From a checkpoint of a small mixture-of-experts model trained on Wikipedia: 64 experts in each of 6 layers, a sigmoid router.
Below are experts of layer 8 (counted from 0) of a mixture-of-experts language model. Rows are named router (the router's row for the expert) and show model dimensions 0-223. Each number is 200 + 40 x the weight over its row's rms, rounded and kept within 0 to 999.
Before each expert's rows: a language model's description of what the expert responds to; "raises" lists some tokens whose logits its average output raises strongly, later layers aside. This comes from a sample of Wikipedia text that the model never trained on.

# expert 24
Single capital letters and unit symbols after numbers or parentheses, such as the N in coordinates, °C, 75 MW, £1M.
raises: ".", "–", "3", "2", "\n", ","
router,193,265,246,197,211,137,160,160,187,194,198,179,260,237,230,179,252,217,251,239,240,202,226,199,184,144,273,165,219,212,167,162,140,238,221,231,190,238,187,201,169,164,198,155,97,207,263,190,167,245,170,145,128,242,194,251,137,212,198,267,213,194,198,135,207,179,228,299,161,248,216,203,176,166,112,236,169,248,252,192,226,203,193,176,263,134,149,168,207,196,177,201,174,150,196,143,134,173,223,282,168,244,188,133,175,202,187,217,174,181,239,203,201,233,217,201,212,135,168,146,190,233,172,242,168,210,176,237,212,201,199,214,239,216,191,243,189,205,161,170,199,234,164,185,249,231,199,189,176,256,187,244,206,215,159,159,223,222,176,221,177,222,166,206,236,206,167,173,187,177,210,287,209,211,152,191,150,226,190,148,280,168,241,86,115,221,236,205,152,231,190,232,97,175,232,234,258,197,249,180,199,273,222,231,217,263,207,176,244,297,194,220,212,252,191,115,133,199,286,322,197,130,201,185

# expert 43
Final pieces of proper names, such as County, City, Prefecture, -ford, -ville, -idis, usually just before a comma or pipe.
raises: " appearance", " actress", " ever", "ness", " crew"
router,155,264,208,150,209,169,195,187,196,248,229,217,223,231,223,196,171,225,256,188,207,231,244,214,170,173,250,189,147,176,182,211,141,236,222,242,192,196,161,214,255,100,218,139,158,192,230,164,97,234,200,153,161,260,221,238,208,256,187,191,248,192,148,223,297,231,242,201,212,246,241,263,217,198,170,177,236,170,186,250,181,147,198,157,235,140,188,150,187,205,170,187,120,189,191,134,178,164,204,159,196,202,191,127,264,143,120,178,182,186,224,154,252,198,253,166,135,152,266,192,252,233,177,214,207,249,246,204,143,154,171,247,210,258,168,261,225,193,165,180,173,207,188,215,213,188,174,184,230,189,242,252,268,230,147,101,165,199,258,231,197,158,206,233,287,196,168,175,214,214,281,216,171,236,188,161,159,193,149,140,223,183,162,121,208,190,180,207,76,222,258,176,142,209,199,211,323,185,249,184,180,213,237,245,211,190,202,287,225,218,203,260,243,227,173,205,177,193,244,248,171,165,139,206

# expert 19
Month names in dates and infobox fields, and in or In before years, such as Decided March 2, In 2010.
raises: " the", " that", " of", " in", " which", " "
router,120,220,265,202,179,136,191,195,225,262,208,196,189,233,315,197,176,184,196,213,217,238,244,153,163,214,262,253,217,228,202,189,244,254,183,223,269,225,160,187,187,149,203,197,93,219,186,178,210,192,241,238,233,213,164,171,165,254,140,201,205,196,183,174,231,161,262,255,152,223,309,183,221,175,115,186,193,307,164,184,270,164,143,225,212,177,197,228,191,275,216,167,124,193,194,137,158,164,249,201,267,252,183,152,185,167,202,186,187,214,196,190,302,141,244,229,148,196,240,230,157,171,187,224,190,211,263,274,215,155,230,187,197,194,152,222,227,163,141,208,224,187,178,181,190,174,170,201,216,221,194,241,249,217,182,177,257,193,194,256,142,194,171,160,270,248,173,179,223,198,213,261,211,222,168,217,129,239,173,162,169,169,214,206,155,215,306,169,156,223,274,241,187,180,212,236,291,195,221,186,163,273,184,240,160,257,179,262,258,234,230,243,164,256,170,211,197,166,193,253,153,146,222,138

# expert 3
Nouns ending a noun phrase after a, the or his, often before of, such as life, role, career, finish, decade.
raises: " between", " in", " from", " with", " during", " as"
router,135,283,242,227,196,120,143,204,257,237,212,119,214,258,254,200,151,217,156,194,234,240,238,228,196,165,250,202,209,241,227,215,201,246,248,271,204,201,165,209,189,156,128,215,186,260,198,137,135,227,208,221,100,221,213,254,193,272,169,227,232,287,200,206,217,150,181,187,203,241,307,198,228,155,107,220,196,295,207,235,289,219,204,160,218,154,234,142,178,218,143,165,161,95,167,128,147,204,236,292,189,153,150,128,226,214,173,138,225,234,205,224,211,144,213,138,165,171,144,219,213,249,139,220,156,209,202,219,203,142,202,199,224,226,225,223,158,172,131,205,178,206,145,177,218,189,175,200,207,249,210,175,251,219,211,194,219,165,169,199,182,215,189,267,195,124,175,156,247,189,265,279,188,195,219,192,210,223,140,177,248,155,200,137,151,187,231,180,210,223,221,170,113,153,204,204,230,165,150,198,162,225,225,185,210,226,172,196,172,237,202,230,230,268,178,186,174,221,232,275,203,194,197,207

# expert 26
Line breaks, pipes, numbers and headers inside wiki tables of stats, votes or squads, such as %, MF, Votes, station.
raises: " way", " height", " true", " annual"
router,199,234,192,166,249,153,148,217,200,291,186,186,211,236,278,158,128,215,216,230,224,234,231,187,176,147,240,190,209,217,157,193,164,205,230,222,194,251,216,210,205,215,178,198,120,234,227,240,105,228,268,235,220,191,239,256,232,200,170,230,254,246,184,197,230,146,272,245,201,261,192,142,194,210,171,170,188,245,225,195,247,178,172,132,197,157,229,200,231,265,133,166,98,148,154,180,181,202,200,222,195,205,125,137,184,162,139,241,108,190,187,243,243,168,222,208,155,124,184,162,188,199,136,185,179,198,281,275,195,130,242,128,202,289,149,242,271,204,163,244,240,169,190,212,251,248,187,234,233,208,199,192,237,221,154,164,171,202,180,199,230,154,192,168,223,286,211,219,215,180,192,234,178,204,140,164,191,238,222,164,271,163,163,144,168,201,257,226,154,246,259,189,155,201,235,232,260,174,291,108,179,248,251,177,185,227,227,294,217,225,263,222,192,212,172,173,161,170,199,228,160,212,191,215

# expert 15
Numbers, signs and pipes inside sports, election and coordinate tables, plus function words in census prose, such as which, from, for.
raises: " ", " a", " and"
router,166,248,270,157,220,106,156,197,283,257,188,205,243,241,216,194,162,182,208,201,180,174,225,223,202,98,228,245,249,206,206,179,210,222,245,189,206,291,211,157,183,204,111,227,118,236,257,212,62,171,192,188,193,246,234,204,169,223,190,233,253,261,237,212,202,185,305,231,160,236,227,204,170,164,211,136,177,287,245,185,192,149,186,152,237,177,234,142,199,215,187,183,75,212,183,177,204,207,244,216,144,221,159,164,206,105,119,223,161,163,248,245,251,220,215,216,164,173,209,188,167,224,172,192,131,159,251,235,235,212,198,189,209,225,188,259,220,225,162,185,215,194,180,190,190,179,171,148,174,279,174,208,202,200,172,152,211,128,221,227,197,153,142,226,191,230,158,256,179,161,222,215,214,226,129,152,171,252,225,130,227,178,177,186,199,218,214,228,154,245,182,225,147,171,261,196,188,144,257,133,165,212,192,170,152,270,204,259,212,227,271,239,219,228,176,196,169,181,285,203,241,193,202,161

# expert 62
Words ending a noun phrase after the/of, such as him, them, York, Portugal, America, and surname endings.
raises: " about", " for", " on", " to", " between", " not"
router,179,262,229,89,247,145,180,183,171,281,220,256,215,258,234,180,179,153,217,181,197,207,233,191,213,159,239,197,198,189,208,191,173,187,202,239,207,181,141,175,178,119,203,158,193,237,176,164,158,247,201,158,157,213,247,264,129,278,202,239,252,221,196,210,211,203,197,229,210,254,306,287,216,166,194,172,201,226,208,213,178,149,223,168,204,198,186,95,233,188,183,199,162,208,171,122,173,165,205,234,109,184,213,167,222,61,146,203,188,187,218,197,242,219,175,173,147,201,216,127,245,234,227,218,181,214,262,177,154,192,138,221,252,265,177,234,185,229,127,150,252,223,150,146,223,182,172,129,194,202,186,248,236,253,143,141,161,184,175,248,181,131,207,189,213,226,207,238,200,172,235,250,191,225,175,188,165,232,206,168,210,179,156,136,195,204,222,183,101,223,270,211,127,222,243,208,246,176,243,257,161,230,283,240,214,189,204,278,185,237,220,249,242,236,190,163,184,207,236,261,205,152,122,207

# expert 36
Prepositions linking a noun to its complement, mostly of, also among, within, including, with, as in bottom of the staircase.
raises: " a", " the", " an", " his", " "
router,194,237,252,186,221,180,189,170,198,234,221,208,221,223,258,162,169,163,229,184,231,227,180,200,150,187,254,218,229,178,174,169,163,264,216,273,223,278,147,151,165,181,161,106,181,249,222,173,125,187,263,239,215,218,180,188,179,212,215,278,226,223,138,151,176,150,260,290,178,279,156,220,266,200,172,208,171,281,208,223,178,158,166,142,249,134,161,121,229,226,186,230,199,155,233,173,191,144,269,204,124,276,182,194,267,141,195,211,184,194,241,140,256,156,182,207,149,246,185,213,128,257,151,204,229,223,251,262,163,125,222,232,207,232,161,203,239,140,143,143,184,182,214,215,229,212,168,208,225,240,163,208,212,240,188,212,227,207,183,198,255,188,187,219,202,244,156,187,214,160,257,154,130,250,206,185,245,253,166,146,221,173,169,98,198,159,188,200,169,249,232,160,154,187,230,239,231,157,157,184,162,225,277,186,130,222,219,203,305,228,216,199,246,250,182,147,178,212,201,247,208,118,198,200

# expert 12
Prepositions opening a phrase that continues a clause, such as in, to, by, during, after, before; also born in birth notes.
raises: " the", " a", " ", " an"
router,147,252,222,198,205,152,207,173,201,277,197,215,231,259,284,155,153,188,247,202,204,239,231,199,167,236,225,249,187,247,150,206,191,244,140,226,281,224,120,192,161,101,209,195,95,212,217,104,170,239,242,245,175,239,172,179,166,231,177,230,221,209,202,175,253,160,247,225,169,229,225,217,212,233,106,221,242,317,191,176,216,191,164,183,271,223,228,233,227,203,260,174,161,180,169,87,147,209,199,200,185,227,181,169,224,183,126,177,149,178,260,193,268,197,192,194,117,192,261,195,147,208,145,233,232,231,241,223,168,210,218,149,220,227,178,249,196,139,121,163,234,214,178,177,177,181,195,136,202,232,201,276,219,256,189,208,229,235,219,234,127,158,187,196,219,264,169,148,167,180,217,270,168,222,190,229,163,248,184,139,183,203,197,192,153,198,249,127,171,214,224,261,229,211,190,210,241,176,206,137,136,280,228,233,134,215,206,206,251,276,236,247,215,243,201,158,175,190,191,216,163,153,184,183

# expert 34
Pipes, colons, dashes and slashes between numbers in sports results, standings and stat tables, such as 0 - 4, 1995:, 43 / (0).
raises: "'", "’", " and", " being"
router,170,215,260,173,148,117,149,193,194,240,177,195,200,267,237,154,131,106,222,183,247,203,168,225,140,161,228,218,207,196,210,197,200,227,226,199,203,238,172,170,221,197,218,207,173,252,249,231,140,162,248,285,208,213,159,216,234,200,73,238,192,254,164,166,216,153,249,229,194,266,198,151,233,223,122,203,158,178,181,228,241,121,166,146,231,120,213,176,191,238,177,114,87,164,170,169,196,161,241,232,210,230,212,150,196,167,139,252,94,235,204,168,230,210,294,171,107,217,161,139,193,195,162,201,188,179,254,264,249,146,198,180,218,209,191,228,246,197,232,213,231,187,165,201,243,231,226,176,235,242,179,225,187,189,135,242,223,176,168,158,196,192,185,172,244,231,198,155,165,178,232,286,232,166,164,167,185,213,200,181,253,172,222,134,153,165,267,211,165,253,226,215,177,189,256,228,243,183,246,166,190,205,256,186,188,265,233,238,216,220,252,254,211,224,165,180,182,155,264,263,197,173,219,122

# expert 23
Sentence-final periods, often after a year, paragraph breaks, and clause-linking words such as but, when, while, where, until, However.
raises: "\n", " In", " He", " The", " It", " On"
router,156,236,206,177,182,189,183,169,263,189,236,196,217,231,218,194,111,182,255,240,207,248,238,151,171,163,218,215,220,138,207,190,188,250,205,282,258,259,187,157,205,150,217,174,195,222,232,136,164,231,153,232,147,253,216,196,168,245,130,229,261,242,171,215,203,167,219,222,164,246,217,215,222,149,138,225,207,257,230,227,228,184,162,176,277,188,243,124,211,214,218,205,111,163,180,136,222,214,302,182,218,259,153,191,259,178,191,178,131,135,209,220,251,229,184,233,176,191,226,129,174,176,201,217,177,248,296,216,218,201,188,158,262,225,223,229,211,159,228,128,225,212,133,128,211,260,178,208,234,173,154,246,188,222,192,163,229,149,187,251,184,179,215,235,178,230,198,221,199,154,248,236,185,199,167,156,213,256,181,220,224,132,189,173,153,150,168,130,220,235,261,224,168,214,159,217,240,177,319,238,144,272,165,151,217,210,229,193,222,274,231,193,262,278,240,217,119,238,205,187,158,100,165,227

# expert 37
Modal verbs and to before a verb (could, would, may, to keep), plus line breaks ending infobox fields and table pipes.
raises: "-", "\n", " ", " the", " of", " a"
router,181,271,259,176,196,177,238,174,184,237,135,228,216,235,185,137,192,220,241,190,252,194,227,225,155,197,264,163,191,158,132,149,185,249,204,193,184,267,185,205,231,226,144,140,155,241,267,204,115,208,253,224,216,189,176,231,187,247,211,183,204,181,234,120,261,156,247,224,212,231,247,123,255,232,153,193,159,298,261,111,199,154,148,154,184,139,218,224,222,227,170,237,70,211,196,161,190,188,222,206,155,156,153,171,228,222,129,179,197,199,233,189,264,173,237,239,191,198,129,212,183,175,183,184,265,213,216,273,259,187,259,148,223,160,182,237,159,188,91,160,180,225,133,167,233,219,165,222,248,222,160,249,179,208,179,186,234,189,160,268,188,157,208,235,186,255,144,186,171,231,236,256,149,249,93,180,186,264,201,156,233,200,183,176,202,189,187,242,169,273,237,218,237,213,253,235,227,235,227,177,129,195,168,235,178,235,245,233,216,230,225,200,238,266,165,158,207,161,203,227,227,188,184,247

# expert 50
Nouns in proper names of institutions and places, such as University, School, County, District, National, List, City.
raises: " of", " Of", "s"
router,165,222,224,202,243,159,214,146,282,266,250,260,197,190,237,257,163,202,232,123,192,237,165,212,232,197,248,205,174,182,149,156,217,280,239,269,155,202,195,222,185,188,185,188,146,242,185,186,127,191,197,199,167,217,209,190,165,242,116,328,224,273,189,233,180,178,234,189,196,234,281,201,166,134,189,255,146,240,253,193,254,159,216,139,156,190,195,144,218,223,198,197,135,170,185,148,148,96,249,226,174,223,134,208,213,218,169,230,176,184,159,187,242,144,246,159,167,195,250,227,206,253,102,234,235,204,223,272,219,131,204,195,191,223,210,205,181,214,135,197,189,208,151,218,236,184,247,134,216,285,219,234,239,178,110,185,197,174,170,198,195,161,227,215,215,178,137,176,181,202,225,241,166,148,158,209,173,288,182,150,242,138,195,142,221,175,220,195,124,197,178,266,195,144,186,225,229,170,194,180,161,236,219,209,154,200,317,233,186,254,266,250,203,233,184,205,187,214,190,218,213,140,149,214